From a checkpoint of a small mixture-of-experts model trained on Wikipedia: 6 picks a token.
Below are experts of layer 3 (counted from 0) of a mixture-of-experts language model. Rows are named router (the router's row for the expert), up (a neuron's input weights, with its number), down (a neuron's output weights, with its number) and show model dimensions 0-159. Each number is 50 + 15 x the weight over its row's rms, rounded and kept within 0 to 99.
After each expert's rows: "comes after" lists some tokens at least twice as common just before its tokens as in all text. This comes from a sample of Wikipedia text that the model never trained on. Tokens count by the router's weight.

# expert 67
router:64 37 43 37 34 24 47 43 34 61 57 80 50 44 45 66 59 69 39 50 51 66 30 47 57 19 45 38 42 34 72 64 58 61 45 70 72 67 35 31 42 39 44 64 45 74 62 45 53 42 70 61 57 62 54 66 61 44 59 62 60 51 60 55 40 59 38 52 57 27 25 42 64 60 64 50 46 33 58 38 63 11 71 48 50 37 40 51 60 73 26 52 43 21 55 50 57 40 26 44 56 33 59 65 27 38 68 61 40 62 56 65 41 56 71 49 28 28 31 50 29 43 33 47 32 60 65 70 39 40 79 45 42 64 20 30 46 60 15 46 64 43 63 59 56 43 15 42 61 42 81 94 61 47 56 73 52 81 53 60
up0:54 57 59 64 52 56 43 55 83 46 63 34 34 46 67 52 49 37 61 45 36 60 36 60 58 40 13 31 35 63 42 32 43 26 49 35 44 46 50 46 71 34 54 47 24 54 42 55 60 42 59 43 24 47 33 00 53 63 55 48 47 63 28 60 54 49 54 43 61 36 32 73 33 64 59 57 53 62 69 49 63 43 53 44 53 33 50 52 58 51 63 65 54 28 51 99 41 63 71 95 30 38 49 30 60 69 55 40 37 65 42 24 38 54 64 50 41 40 47 46 63 41 78 26 45 50 59 65 52 50 68 54 36 24 61 65 72 81 45 57 66 54 72 46 42 42 12 72 57 47 58 34 61 48 71 40 38 29 43 66
down0:58 28 73 51 23 49 35 58 47 55 17 58 48 47 51 46 29 71 61 57 41 32 30 31 41 70 42 45 31 54 58 32 60 37 81 54 27 46 81 57 60 62 40 78 48 20 26 34 42 53 56 50 69 54 63 17 76 49 49 43 29 47 43 66 71 38 54 51 58 67 28 55 46 56 46 57 74 47 77 44 43 48 47 43 51 54 71 40 62 52 17 35 50 49 49 48 61 44 66 54 34 49 44 57 51 55 42 65 60 46 28 65 44 77 35 30 40 46 56 71 39 95 93 58 62 47 30 41 67 62 66 54 56 56 81 44 61 37 20 36 40 35 65 51 27 46 47 51 54 68 53 59 51 32 68 28 47 33 70 48
up1:53 51 30 40 41 40 69 25 41 99 80 61 44 74 50 65 61 28 42 49 36 53 50 31 62 32 51 44 70 56 42 44 40 23 35 42 48 57 41 55 53 34 33 63 39 44 18 41 47 49 42 48 38 53 80 51 51 69 60 49 42 66 62 35 62 46 31 69 35 30 33 58 57 62 57 52 44 63 42 46 35 49 70 62 67 38 57 44 31 66 24 58 06 41 54 45 59 46 40 73 32 44 37 62 53 59 57 47 43 72 49 64 37 47 51 56 56 47 39 60 38 70 35 55 44 84 71 41 40 48 85 52 30 94 40 64 54 51 33 69 47 62 53 60 50 38 08 24 47 56 67 64 54 44 49 61 42 82 51 48
down1:54 59 46 57 36 46 57 51 41 24 48 50 50 80 40 25 30 48 58 45 64 66 51 58 55 50 19 68 53 22 61 59 67 44 44 59 71 00 33 44 76 62 30 60 37 45 34 68 68 58 57 44 50 51 46 43 48 42 43 45 62 64 56 34 69 25 58 88 60 51 71 49 46 43 35 45 61 52 56 40 75 46 30 54 46 36 50 55 61 49 56 36 31 44 48 65 30 55 54 45 61 22 21 45 75 60 57 59 58 34 42 50 79 50 58 27 55 41 69 46 55 32 63 45 70 43 27 49 36 62 30 21 28 54 44 35 37 60 61 44 44 62 77 74 70 30 77 64 46 50 66 55 58 64 47 39 45 48 57 64
up2:40 37 82 87 64 53 32 59 79 26 37 50 51 42 61 44 52 54 38 41 14 27 48 43 43 30 34 49 52 38 48 45 57 54 66 21 61 59 59 35 58 33 21 63 56 68 54 48 65 55 46 50 51 47 32 69 33 43 47 44 68 62 49 41 77 60 47 64 47 36 33 26 53 49 38 48 46 58 48 49 52 28 46 37 48 52 50 66 69 36 48 71 60 53 16 53 65 46 14 37 51 50 30 24 38 59 54 48 58 40 44 81 41 57 51 46 33 58 34 67 63 23 44 55 64 55 60 38 02 57 57 51 63 17 25 34 46 70 40 44 71 41 26 69 62 62 33 40 39 72 57 58 72 25 30 61 72 63 52 65
down2:72 51 51 35 74 69 53 44 24 63 42 74 41 90 33 60 58 28 65 49 50 69 57 34 92 38 32 54 62 50 25 34 54 61 45 45 59 40 66 62 45 37 43 23 64 62 71 69 74 29 44 54 53 53 51 52 59 62 47 57 47 54 52 64 47 51 45 56 44 67 43 32 39 40 59 39 46 30 37 47 60 22 39 43 35 35 40 47 47 71 46 46 42 61 39 53 42 73 52 58 40 53 30 69 61 30 57 54 60 46 35 38 33 61 44 44 47 69 73 37 59 52 49 64 30 53 57 45 26 33 87 58 35 72 42 48 66 55 59 42 24 57 18 17 61 57 68 42 72 46 18 33 85 67 62 60 51 73 28 22
comes after: " K", "k", "ak", "K", " k", "ik"

# expert 72
router:86 44 56 54 27 38 41 61 52 57 35 42 36 72 41 54 35 80 49 31 61 63 23 22 56 21 64 46 45 40 58 60 50 58 40 35 64 71 27 31 44 51 31 14 47 72 45 42 48 56 71 56 41 44 33 48 62 54 62 73 42 71 80 67 45 49 41 56 64 37 64 44 51 59 60 26 33 62 54 52 57 04 53 47 56 50 60 35 61 60 63 47 35 35 49 62 75 58 30 32 63 44 72 52 33 48 71 35 54 60 63 48 44 40 72 55 37 44 32 46 35 60 48 55 25 59 65 67 37 51 79 39 57 56 18 31 63 70 27 27 69 34 24 47 57 38 51 45 42 55 54 76 48 36 49 59 76 69 22 57
up0:76 44 45 61 42 41 64 60 55 62 60 58 57 51 41 54 72 69 36 40 80 50 56 26 59 34 61 41 46 68 81 57 32 67 36 56 64 44 51 19 39 59 50 37 45 19 45 39 50 36 66 35 30 54 65 53 41 78 49 09 55 72 64 59 35 26 44 35 59 44 23 43 52 49 67 43 63 56 58 47 69 64 58 73 49 73 64 66 66 64 31 46 47 40 57 69 64 48 43 39 54 35 78 90 34 46 28 63 23 76 62 49 34 48 40 43 50 63 51 61 66 52 48 67 50 66 49 50 62 31 52 32 49 56 81 61 58 22 41 37 19 54 27 41 46 19 40 24 27 56 39 60 66 23 49 54 56 54 33 54
down0:27 31 42 38 46 58 73 16 51 38 48 84 56 34 64 37 67 48 44 61 48 64 60 46 34 68 75 40 56 44 53 66 43 51 59 46 56 57 43 75 51 51 88 52 25 86 42 65 28 40 65 35 26 50 67 52 39 33 18 39 43 72 53 41 61 21 61 28 37 48 43 45 45 42 45 23 45 43 52 76 43 33 40 60 68 29 46 49 66 38 42 68 65 58 44 30 41 44 78 35 49 57 56 37 61 41 77 53 65 56 43 33 61 44 52 25 20 51 32 49 53 66 62 20 57 56 60 42 48 40 72 71 81 75 70 46 53 51 50 49 40 16 47 24 79 55 70 41 38 55 53 55 56 37 42 60 43 47 60 59
up1:36 50 53 71 41 49 89 39 53 42 41 60 35 34 46 43 67 70 35 42 37 46 48 35 61 40 81 58 32 51 54 32 18 58 67 56 81 69 43 42 67 70 31 19 40 62 52 44 69 48 48 41 40 69 72 59 61 70 54 58 24 59 77 61 65 57 35 81 54 44 62 36 25 45 61 51 25 54 44 48 60 42 40 43 42 49 74 56 44 47 18 65 15 17 66 61 49 45 33 36 48 51 53 49 57 65 45 55 35 67 56 47 34 46 24 47 48 48 26 61 60 64 66 48 43 61 64 59 83 36 63 54 41 37 35 63 40 48 58 33 45 46 43 51 22 49 30 08 34 68 62 77 61 37 52 51 42 53 42 79
down1:61 48 66 22 42 14 69 51 42 50 28 51 73 66 43 53 56 48 41 46 32 20 64 45 27 64 46 36 38 35 62 75 69 46 39 49 52 37 41 39 40 69 69 67 65 35 26 46 41 28 53 53 64 44 57 54 55 39 31 47 63 53 25 36 65 49 42 47 54 40 74 57 69 50 36 65 72 44 60 46 64 69 57 42 12 43 58 63 82 55 24 49 50 46 43 44 22 68 50 59 34 73 56 26 63 61 70 50 39 37 81 24 49 71 43 41 27 47 69 61 74 48 64 42 62 48 64 34 38 50 55 53 41 39 64 57 54 14 18 49 68 34 60 75 67 13 52 43 53 58 65 33 69 53 52 56 46 36 71 51
up2:75 30 52 20 70 41 46 39 65 48 43 38 30 57 49 61 58 85 32 52 12 41 86 50 54 32 49 45 50 67 61 42 65 23 60 68 24 50 43 41 54 49 59 39 45 38 22 70 64 39 42 42 65 44 55 56 56 67 62 59 31 59 41 48 60 43 37 41 75 26 56 64 37 62 34 52 21 62 44 34 42 61 41 57 48 57 55 41 50 47 22 38 59 42 28 71 81 56 56 46 52 55 67 48 46 41 18 69 38 75 55 64 42 30 67 81 52 31 44 38 77 44 31 29 40 66 48 34 74 50 62 48 39 44 39 57 44 54 86 75 22 66 49 67 45 32 58 51 62 57 51 57 73 35 55 59 19 42 46 63
down2:74 48 48 75 58 33 49 68 40 48 30 63 45 42 59 39 26 47 41 44 51 26 42 71 44 24 40 74 65 30 43 34 30 41 50 46 31 37 70 50 41 52 37 68 31 15 68 24 57 50 53 51 65 58 54 64 25 67 54 64 51 65 47 49 66 69 64 52 33 56 60 70 37 53 68 60 54 50 59 67 70 42 57 54 25 41 23 63 46 73 44 62 47 74 28 26 54 16 49 57 41 48 51 42 25 37 42 24 64 25 75 42 43 43 81 35 32 47 70 71 59 77 34 42 35 44 51 51 56 58 28 81 36 42 36 60 40 54 46 48 45 56 71 64 46 43 62 52 87 48 71 60 76 51 20 45 46 47 60 64
comes after: "us", " to", "z", "a", "as", "is"

# expert 79
router:38 31 40 49 44 61 55 55 70 42 70 53 29 34 80 63 60 50 45 64 73 57 39 43 75 39 45 21 38 27 83 36 29 50 40 74 60 81 51 36 42 47 21 47 60 83 56 56 42 28 66 35 63 32 59 61 37 26 67 40 53 44 47 81 36 57 47 38 68 35 58 52 44 81 50 65 37 76 53 47 65 36 46 45 44 45 35 16 49 61 62 45 39 52 39 59 57 29 45 55 32 37 56 53 34 57 42 42 58 39 51 53 45 46 47 74 34 51 28 40 56 39 19 36 52 42 61 65 43 49 65 44 40 50 41 45 62 89 31 35 61 22 53 42 43 46 39 34 19 65 80 80 32 59 41 65 66 69 39 67
up7:46 17 33 34 64 44 59 52 60 56 33 49 40 55 37 61 35 66 55 37 35 55 58 39 67 39 38 27 58 64 79 69 67 62 33 39 72 50 29 66 64 46 49 39 31 61 74 61 41 15 57 56 44 51 16 33 51 75 66 66 47 78 63 59 60 38 37 56 64 51 47 46 51 40 29 47 66 72 71 67 19 42 36 40 40 35 53 47 82 74 80 61 45 35 77 38 70 43 20 36 47 27 57 56 51 52 45 81 51 69 54 62 38 58 45 48 48 43 54 48 39 42 47 49 80 24 80 56 59 44 52 44 57 52 47 48 48 42 29 45 51 39 32 35 65 21 54 25 25 74 49 40 42 46 84 53 55 72 44 49
down7:33 48 39 51 49 43 50 57 49 56 53 44 44 52 43 56 10 72 47 50 55 51 91 48 49 22 77 50 39 71 51 63 45 56 50 56 75 82 75 61 67 30 63 41 48 55 37 45 60 35 84 35 37 32 42 29 44 71 49 52 48 60 49 64 46 57 36 55 26 60 46 39 59 54 37 56 24 72 76 24 64 46 15 52 74 45 56 32 56 50 35 52 27 44 53 36 41 38 61 34 55 38 57 55 59 78 51 44 41 29 25 40 25 62 82 34 75 30 64 43 34 52 42 65 35 19 53 37 38 44 43 60 51 61 55 26 83 41 49 65 47 49 52 36 64 79 29 64 46 79 48 49 62 42 60 41 73 61 47 56
up8:74 16 60 36 17 59 65 56 63 60 30 73 58 44 23 74 65 62 74 53 43 53 53 27 70 47 38 39 56 62 24 35 38 43 12 47 45 57 38 60 58 61 44 50 30 18 33 49 69 31 77 45 50 57 27 41 51 73 38 53 41 51 69 60 46 66 29 39 77 32 57 45 40 47 50 35 68 66 68 54 32 46 48 47 52 28 56 57 60 56 46 76 52 31 53 44 64 44 41 70 50 46 24 50 45 11 43 73 40 62 31 86 48 60 41 36 37 36 41 28 43 38 71 36 39 43 65 68 70 35 56 42 45 85 57 47 32 40 53 42 52 35 56 55 55 51 35 33 48 56 68 34 49 42 69 65 54 67 56 79
down8:77 50 78 30 29 21 29 73 49 48 54 88 40 49 47 43 30 56 57 44 60 52 50 52 59 59 47 53 34 34 32 47 44 49 50 24 46 51 55 39 42 50 48 38 69 39 64 67 53 34 28 50 42 20 46 45 51 42 66 86 37 46 73 53 71 32 36 54 80 48 44 31 42 64 49 58 26 62 56 61 57 51 87 22 39 70 37 64 60 41 68 52 37 49 49 46 80 33 60 69 52 49 17 59 42 74 64 47 49 35 44 38 52 54 35 47 73 46 67 32 58 42 45 53 44 69 67 63 49 34 40 50 54 50 57 42 22 09 35 54 69 59 39 38 39 76 67 50 86 32 50 46 73 81 51 35 60 34 59 50
up9:52 41 34 43 20 52 60 53 50 41 60 26 54 27 67 42 57 50 56 38 59 31 52 69 38 46 78 55 40 37 30 20 55 57 63 42 58 68 57 13 63 58 39 36 47 19 47 16 49 83 44 49 31 48 61 56 72 30 52 43 55 47 73 53 51 35 70 37 50 46 41 74 51 56 99 35 62 39 71 38 55 96 62 29 45 68 52 52 56 39 68 63 57 63 38 50 61 36 69 64 52 50 23 83 25 50 40 46 65 57 30 51 49 65 59 43 57 51 52 65 72 67 62 74 48 45 45 68 42 47 73 57 43 34 60 38 51 50 65 37 33 36 46 22 60 53 61 45 57 44 70 51 75 55 39 45 48 37 49 18
down9:47 40 55 50 54 47 66 04 67 31 43 26 45 38 42 50 34 48 57 52 50 60 64 54 38 44 75 60 47 63 71 44 90 54 78 59 41 10 57 52 49 66 43 54 57 29 69 69 60 33 69 43 48 50 47 63 72 44 41 43 44 45 12 49 51 58 41 54 52 38 55 49 23 26 45 50 46 32 43 50 74 59 57 71 66 36 44 57 48 26 35 42 54 33 51 32 41 41 37 47 73 71 46 62 39 30 36 40 53 30 38 72 50 70 61 65 32 53 50 28 27 36 69 49 47 63 87 52 49 60 18 21 51 66 62 42 56 56 69 52 63 49 44 53 54 74 33 70 52 36 67 42 40 72 45 28 55 43 92 64
comes after: " ", " 1", " 0", ")", " 2", " 3"

# expert 100
router:61 50 49 49 55 56 51 50 58 76 46 68 26 48 27 51 66 63 20 51 66 53 24 57 69 40 55 58 55 36 62 67 44 65 27 67 45 84 37 30 62 40 57 45 47 62 30 57 36 38 54 80 65 24 34 54 64 39 59 53 68 49 60 56 66 47 35 78 66 38 36 39 45 73 79 34 34 79 43 52 45 33 39 39 29 75 35 28 70 64 56 47 47 50 65 60 48 69 36 37 52 46 53 50 48 28 59 57 72 80 60 51 38 38 62 38 40 00 47 38 43 29 26 55 40 28 60 54 25 37 81 39 68 62 43 32 41 46 18 57 64 48 51 45 42 44 40 51 39 46 71 64 53 36 40 43 75 74 45 44
up0:76 47 43 70 39 61 69 54 38 80 48 88 56 30 75 54 53 50 22 60 51 61 62 44 68 52 42 43 80 38 27 82 44 47 63 46 59 52 46 46 45 51 52 44 39 53 52 52 32 31 79 26 56 51 50 67 70 36 47 65 41 61 44 50 52 53 41 44 66 42 41 27 55 14 37 52 44 56 44 33 66 28 53 53 63 51 82 36 65 50 37 60 64 30 41 53 56 41 26 35 53 49 44 82 22 65 50 33 54 25 46 39 44 22 75 87 70 40 57 29 41 35 53 58 30 59 51 54 55 52 62 51 21 51 49 20 19 77 49 60 31 49 60 63 35 55 50 32 41 47 80 45 65 52 46 43 30 52 65 69
down0:59 66 83 59 44 49 55 59 50 48 51 41 46 62 46 48 70 60 59 72 58 49 51 76 22 59 50 66 67 63 42 54 54 45 83 46 53 34 58 16 55 43 37 80 38 42 23 27 30 54 50 24 59 43 41 57 30 57 46 42 50 53 31 68 25 73 43 47 55 66 45 50 83 66 43 36 65 10 78 48 52 30 40 36 40 57 63 96 48 43 52 45 76 54 49 47 56 43 65 13 59 94 48 42 49 61 25 30 61 24 41 54 48 41 55 52 63 55 71 32 26 53 51 39 46 25 41 45 57 59 67 51 62 43 60 52 52 56 27 64 37 19 66 50 63 53 49 40 32 51 41 51 30 58 38 46 49 65 39 35
up1:56 21 59 33 63 52 54 45 39 77 49 79 45 03 58 46 62 68 26 52 40 81 40 36 53 49 57 56 45 66 36 65 53 62 63 39 65 53 58 39 43 46 75 64 33 55 50 72 45 54 47 41 51 76 56 47 48 58 72 67 49 38 47 51 31 53 45 43 71 47 43 43 66 47 39 63 57 39 36 35 39 63 44 71 54 71 86 40 62 28 40 56 39 29 33 37 60 45 52 42 69 49 64 33 29 46 05 25 21 43 36 47 54 60 27 40 37 28 40 58 40 81 60 43 48 45 57 34 51 51 64 60 30 60 25 71 47 43 59 67 58 59 42 18 14 37 38 53 45 38 64 83 48 58 61 49 49 81 62 42
down1:72 44 39 54 57 55 48 50 54 29 55 56 38 50 30 50 55 86 54 62 63 67 40 23 41 70 46 62 53 67 20 42 62 58 47 36 33 40 42 38 48 65 64 67 74 76 35 51 60 54 47 48 73 50 44 53 18 46 56 56 53 36 40 41 24 34 42 42 22 68 64 49 56 53 64 42 63 41 38 44 25 75 56 57 45 65 50 71 60 57 44 25 60 30 57 67 43 48 69 57 13 35 68 49 65 41 44 38 90 42 16 65 26 64 46 39 61 71 41 42 43 71 70 30 44 22 42 37 69 30 64 64 53 66 45 37 65 33 35 51 27 70 37 69 55 42 29 39 43 79 46 58 70 63 39 25 61 67 43 35
up2:29 53 45 16 45 87 61 23 34 55 62 55 29 36 67 44 66 65 24 61 63 57 45 33 59 34 31 66 40 50 80 51 37 64 58 48 35 61 51 57 38 43 43 51 42 49 62 68 63 38 60 58 41 42 73 62 55 37 44 49 44 54 52 44 50 58 39 31 67 54 43 33 63 70 42 26 69 74 47 67 54 17 42 60 44 31 62 80 69 56 47 57 55 39 47 46 59 18 45 49 75 68 53 24 62 59 43 40 58 54 59 71 48 56 33 65 25 47 42 49 41 36 25 35 30 55 58 62 20 34 88 67 38 85 48 47 51 64 43 57 39 51 29 41 85 19 59 51 43 30 38 45 39 40 64 77 49 77 46 45
down2:70 43 68 31 48 68 57 25 40 70 62 50 47 30 26 32 53 52 41 71 48 57 54 72 40 47 56 14 55 49 36 48 59 58 33 39 52 48 56 48 33 27 54 31 46 48 32 51 62 64 60 15 28 52 36 23 54 44 57 27 43 51 39 36 39 55 49 59 52 46 66 18 35 54 56 12 56 54 63 39 46 53 59 74 36 67 32 42 59 63 41 49 52 56 22 29 23 59 57 82 42 47 57 56 60 45 56 75 61 70 56 56 46 52 73 40 52 44 30 49 46 37 55 56 29 45 43 41 47 36 85 60 48 59 53 31 58 55 49 70 42 42 61 93 64 64 52 61 59 76 28 34 77 20 55 71 41 66 78 82
comes after: " |", " the", " N", "-", " of", ":"

# expert 12
router:57 23 50 32 61 66 33 31 57 53 41 42 38 65 55 45 51 47 56 24 57 69 14 35 69 40 46 61 52 27 48 61 55 52 54 62 70 88 68 15 56 36 31 39 50 56 62 66 31 49 71 53 41 50 55 55 44 36 62 57 60 62 72 48 65 63 25 19 88 46 36 50 50 74 68 49 42 42 66 68 40 65 63 55 22 40 66 44 62 71 39 68 30 37 51 53 69 75 33 77 49 50 20 35 31 42 48 45 60 62 61 44 39 56 46 41 39 34 57 54 44 37 36 37 58 63 61 52 43 34 70 34 85 48 42 52 32 83 36 45 61 22 50 36 24 45 50 38 40 59 69 36 28 18 45 66 56 55 52 56
up0:58 56 23 61 38 57 53 49 80 53 59 46 41 33 23 42 88 17 42 57 59 71 69 77 63 57 48 38 34 32 41 89 76 63 32 59 70 59 45 38 67 46 35 27 53 37 52 53 57 48 80 52 18 64 52 59 55 34 49 31 48 32 62 54 56 43 46 52 59 43 41 65 56 70 55 63 47 65 61 65 35 62 25 52 50 42 77 49 44 62 51 92 45 76 64 68 48 38 27 62 42 56 70 28 33 34 23 69 08 57 42 33 42 44 45 52 47 42 59 41 32 37 46 45 50 27 29 59 59 50 63 43 77 47 26 52 43 46 46 68 34 55 54 65 42 63 39 23 52 58 50 46 70 62 40 55 34 66 47 60
down0:57 35 37 42 54 45 37 48 25 44 39 72 33 69 09 48 52 35 61 61 70 43 53 47 43 45 52 48 40 53 54 79 63 59 64 72 47 62 24 37 48 63 52 64 44 50 44 67 56 52 50 02 44 35 20 48 61 58 55 60 74 89 46 60 43 53 26 42 29 41 62 39 60 39 50 03 56 40 55 66 53 66 53 79 47 27 62 59 33 28 59 45 45 18 64 57 26 23 82 45 48 49 41 54 52 42 66 56 38 65 43 59 38 52 66 42 64 60 85 56 50 57 80 35 33 72 44 42 53 19 58 45 65 50 56 47 83 54 46 65 42 54 47 47 58 42 44 46 53 70 53 44 74 46 30 32 46 44 65 47
up1:45 47 44 64 58 74 82 53 46 44 32 28 40 50 30 87 70 66 82 59 53 52 56 23 78 27 35 62 74 40 45 44 64 63 70 41 45 60 75 42 36 24 46 63 40 38 59 53 54 58 54 44 51 45 67 50 33 72 53 40 50 53 68 35 71 48 45 30 81 47 21 60 24 69 61 65 50 58 61 23 46 48 44 65 56 33 69 37 73 52 47 84 55 28 48 42 73 45 54 38 34 39 42 35 46 45 30 64 49 66 54 42 27 52 26 50 22 29 47 70 84 21 15 74 59 54 52 36 48 45 46 51 54 51 25 44 28 64 37 46 45 64 66 39 50 61 23 55 52 42 71 51 60 50 39 51 54 49 55 47
down1:45 49 41 60 31 28 73 27 46 47 33 39 53 62 47 55 45 46 66 15 36 50 62 42 74 73 61 44 43 55 18 38 56 56 43 50 58 70 64 42 39 29 45 62 57 63 37 29 16 65 70 36 57 58 31 69 34 53 66 57 42 57 35 61 51 49 44 42 15 56 60 75 68 51 51 73 52 30 33 55 58 58 66 66 66 71 60 60 37 47 76 36 44 43 66 44 76 39 51 60 29 56 20 46 51 58 57 44 24 48 20 34 51 60 51 52 77 71 49 85 51 31 79 43 42 56 54 39 58 40 41 60 18 52 53 82 57 66 40 51 44 66 43 21 63 49 60 41 20 48 69 57 60 46 36 86 45 37 49 57
up2:66 32 15 58 46 16 47 48 55 54 48 56 61 85 14 68 31 52 74 54 40 60 72 52 62 52 25 38 61 54 39 50 21 51 42 63 62 48 44 23 42 51 64 26 58 55 45 40 32 50 47 21 38 87 60 30 49 53 60 61 33 48 64 63 70 53 26 74 49 35 33 77 50 61 67 49 30 39 58 63 36 50 46 26 68 52 37 27 73 52 62 60 57 48 51 34 72 40 74 63 44 49 59 73 49 54 45 72 77 76 49 62 58 41 51 40 60 43 56 54 73 38 31 48 41 68 50 64 37 59 47 54 52 52 50 34 35 53 64 45 41 27 39 45 53 29 37 52 69 15 47 55 51 28 27 77 69 37 40 70
down2:38 56 34 37 51 42 65 61 16 38 32 66 42 43 74 55 45 32 37 56 47 40 18 49 55 57 22 42 64 31 60 75 74 50 55 55 47 48 42 56 24 60 42 86 54 51 48 22 54 36 51 47 39 74 49 64 36 20 61 43 51 53 48 37 39 60 46 54 65 64 43 47 67 31 56 44 57 30 39 46 60 58 56 26 45 41 79 51 57 39 54 47 41 53 50 84 93 83 47 42 37 50 51 45 28 52 52 29 43 44 69 48 48 58 33 53 46 46 43 53 60 99 44 77 54 41 32 52 58 38 28 67 48 56 67 41 63 70 24 29 49 73 58 33 70 39 72 57 48 76 57 63 30 70 62 42 38 22 63 50
comes after: "|", " on", " in", " Ch", " In", " On"

# expert 69
router:58 46 61 70 45 50 53 35 51 58 46 51 41 77 66 56 63 51 49 41 45 69 33 46 67 37 62 47 59 68 70 60 50 61 21 64 63 67 64 26 59 49 74 46 64 59 64 39 37 12 54 46 44 30 29 55 77 36 59 35 62 36 56 70 50 35 45 35 68 31 31 63 43 46 35 33 68 64 79 47 55 46 51 68 34 35 53 25 60 68 47 57 55 52 29 66 77 44 29 71 51 35 52 63 41 37 45 82 41 68 49 25 48 37 52 79 53 21 43 42 13 41 57 28 46 44 88 59 56 31 66 30 38 62 45 62 42 47 48 32 60 24 65 51 61 27 27 39 19 32 71 62 27 54 46 56 41 61 40 60
up0:49 25 75 43 65 42 34 39 68 56 75 41 59 48 47 42 32 87 57 16 59 51 37 46 55 32 49 75 50 34 66 36 50 84 54 35 59 53 59 15 71 54 52 57 99 43 53 58 23 40 56 52 56 46 59 52 44 49 38 30 47 43 61 52 30 71 28 45 69 48 51 46 48 42 54 47 56 47 79 56 65 65 52 42 50 39 64 32 67 59 75 40 31 39 73 54 47 60 64 69 79 29 31 56 49 39 64 71 60 49 66 54 43 51 39 52 17 35 50 52 29 65 36 68 33 72 58 67 63 39 24 40 35 49 60 40 56 50 54 64 48 49 69 52 04 34 46 56 40 54 61 43 73 15 53 53 45 61 44 46
down0:41 24 38 74 51 51 58 57 26 41 41 53 56 56 50 39 17 52 33 53 72 22 57 52 70 51 19 63 53 47 45 66 36 47 71 30 61 00 36 46 47 62 41 59 68 30 39 45 79 51 71 42 31 61 36 67 32 44 79 46 76 36 26 54 53 36 54 48 26 77 71 47 43 66 61 45 63 49 67 52 44 42 53 39 70 36 64 54 72 77 32 58 42 58 39 74 62 31 65 53 52 40 36 39 60 78 57 46 25 27 56 47 55 43 31 22 45 57 45 67 51 62 45 52 45 55 47 63 53 56 66 37 29 39 34 42 48 52 35 43 18 46 81 72 46 45 61 44 59 52 75 41 44 59 83 62 40 56 42 53
up1:61 34 37 51 54 25 65 57 58 67 47 47 41 43 28 74 47 56 68 43 51 58 44 50 76 77 46 33 64 62 52 80 61 62 42 65 69 61 43 45 30 56 43 12 64 49 49 34 74 50 68 19 42 32 49 56 29 63 45 34 49 37 77 38 49 27 19 24 68 32 66 41 45 30 53 49 61 37 66 47 50 51 34 48 52 19 67 29 30 63 62 45 58 55 53 60 46 38 29 68 54 64 62 31 40 26 53 24 29 48 62 54 67 46 41 64 65 40 75 39 62 42 64 22 75 68 48 52 69 30 50 44 35 51 52 71 44 41 64 70 56 54 54 00 57 42 48 35 47 45 68 49 36 60 62 44 52 81 38 70
down1:54 51 68 33 51 46 58 43 65 36 50 46 71 53 58 68 47 44 52 48 43 64 68 43 67 56 69 27 52 55 51 41 25 63 41 37 24 30 50 57 55 86 62 56 19 60 28 49 37 54 26 74 58 37 67 36 52 57 51 40 43 47 72 13 60 61 60 73 69 22 55 42 37 60 43 49 54 37 30 41 63 48 56 46 72 57 67 60 61 61 59 27 45 76 56 36 55 55 44 21 60 62 49 36 69 60 62 28 49 54 47 72 75 61 59 56 45 53 36 41 55 48 69 28 60 53 21 55 67 58 55 38 55 42 21 28 45 83 48 66 55 46 65 15 78 48 10 69 40 80 64 52 42 47 43 46 37 22 21 47
up2:56 50 68 59 42 48 58 49 39 28 68 51 55 24 54 81 31 76 70 62 52 35 42 66 58 32 29 30 37 58 65 55 42 23 35 17 54 56 79 61 66 51 74 72 69 78 55 49 52 45 70 36 65 33 58 52 55 70 59 36 27 48 46 09 39 53 29 57 43 57 31 23 24 46 58 39 52 70 36 43 52 55 45 68 50 94 30 39 81 39 56 59 20 42 33 44 54 44 51 76 60 46 30 61 66 59 48 49 39 43 41 33 70 50 32 38 30 53 47 47 64 53 56 23 62 64 70 46 66 43 49 50 52 49 21 44 71 57 38 53 58 47 39 45 62 66 65 53 47 53 73 58 39 48 27 44 38 52 51 17
down2:67 50 63 33 63 63 38 38 70 32 82 40 75 37 28 30 71 62 62 63 46 33 54 47 35 39 54 65 73 37 43 26 40 46 36 55 38 52 66 41 52 41 65 36 60 80 66 40 43 55 51 36 50 43 51 34 45 47 45 60 35 74 51 64 54 48 59 61 57 30 51 35 50 62 45 46 34 55 57 63 67 67 59 48 27 59 66 58 45 23 57 54 52 71 46 26 51 87 69 41 49 54 38 70 35 43 33 20 40 54 70 70 34 24 24 39 54 35 49 36 35 67 46 79 40 28 64 36 74 54 44 98 66 61 70 73 47 55 64 66 45 37 22 34 64 65 37 57 36 45 47 27 40 36 50 43 36 53 55 13
comes after: " C", " P", "c", "p", " c", "C"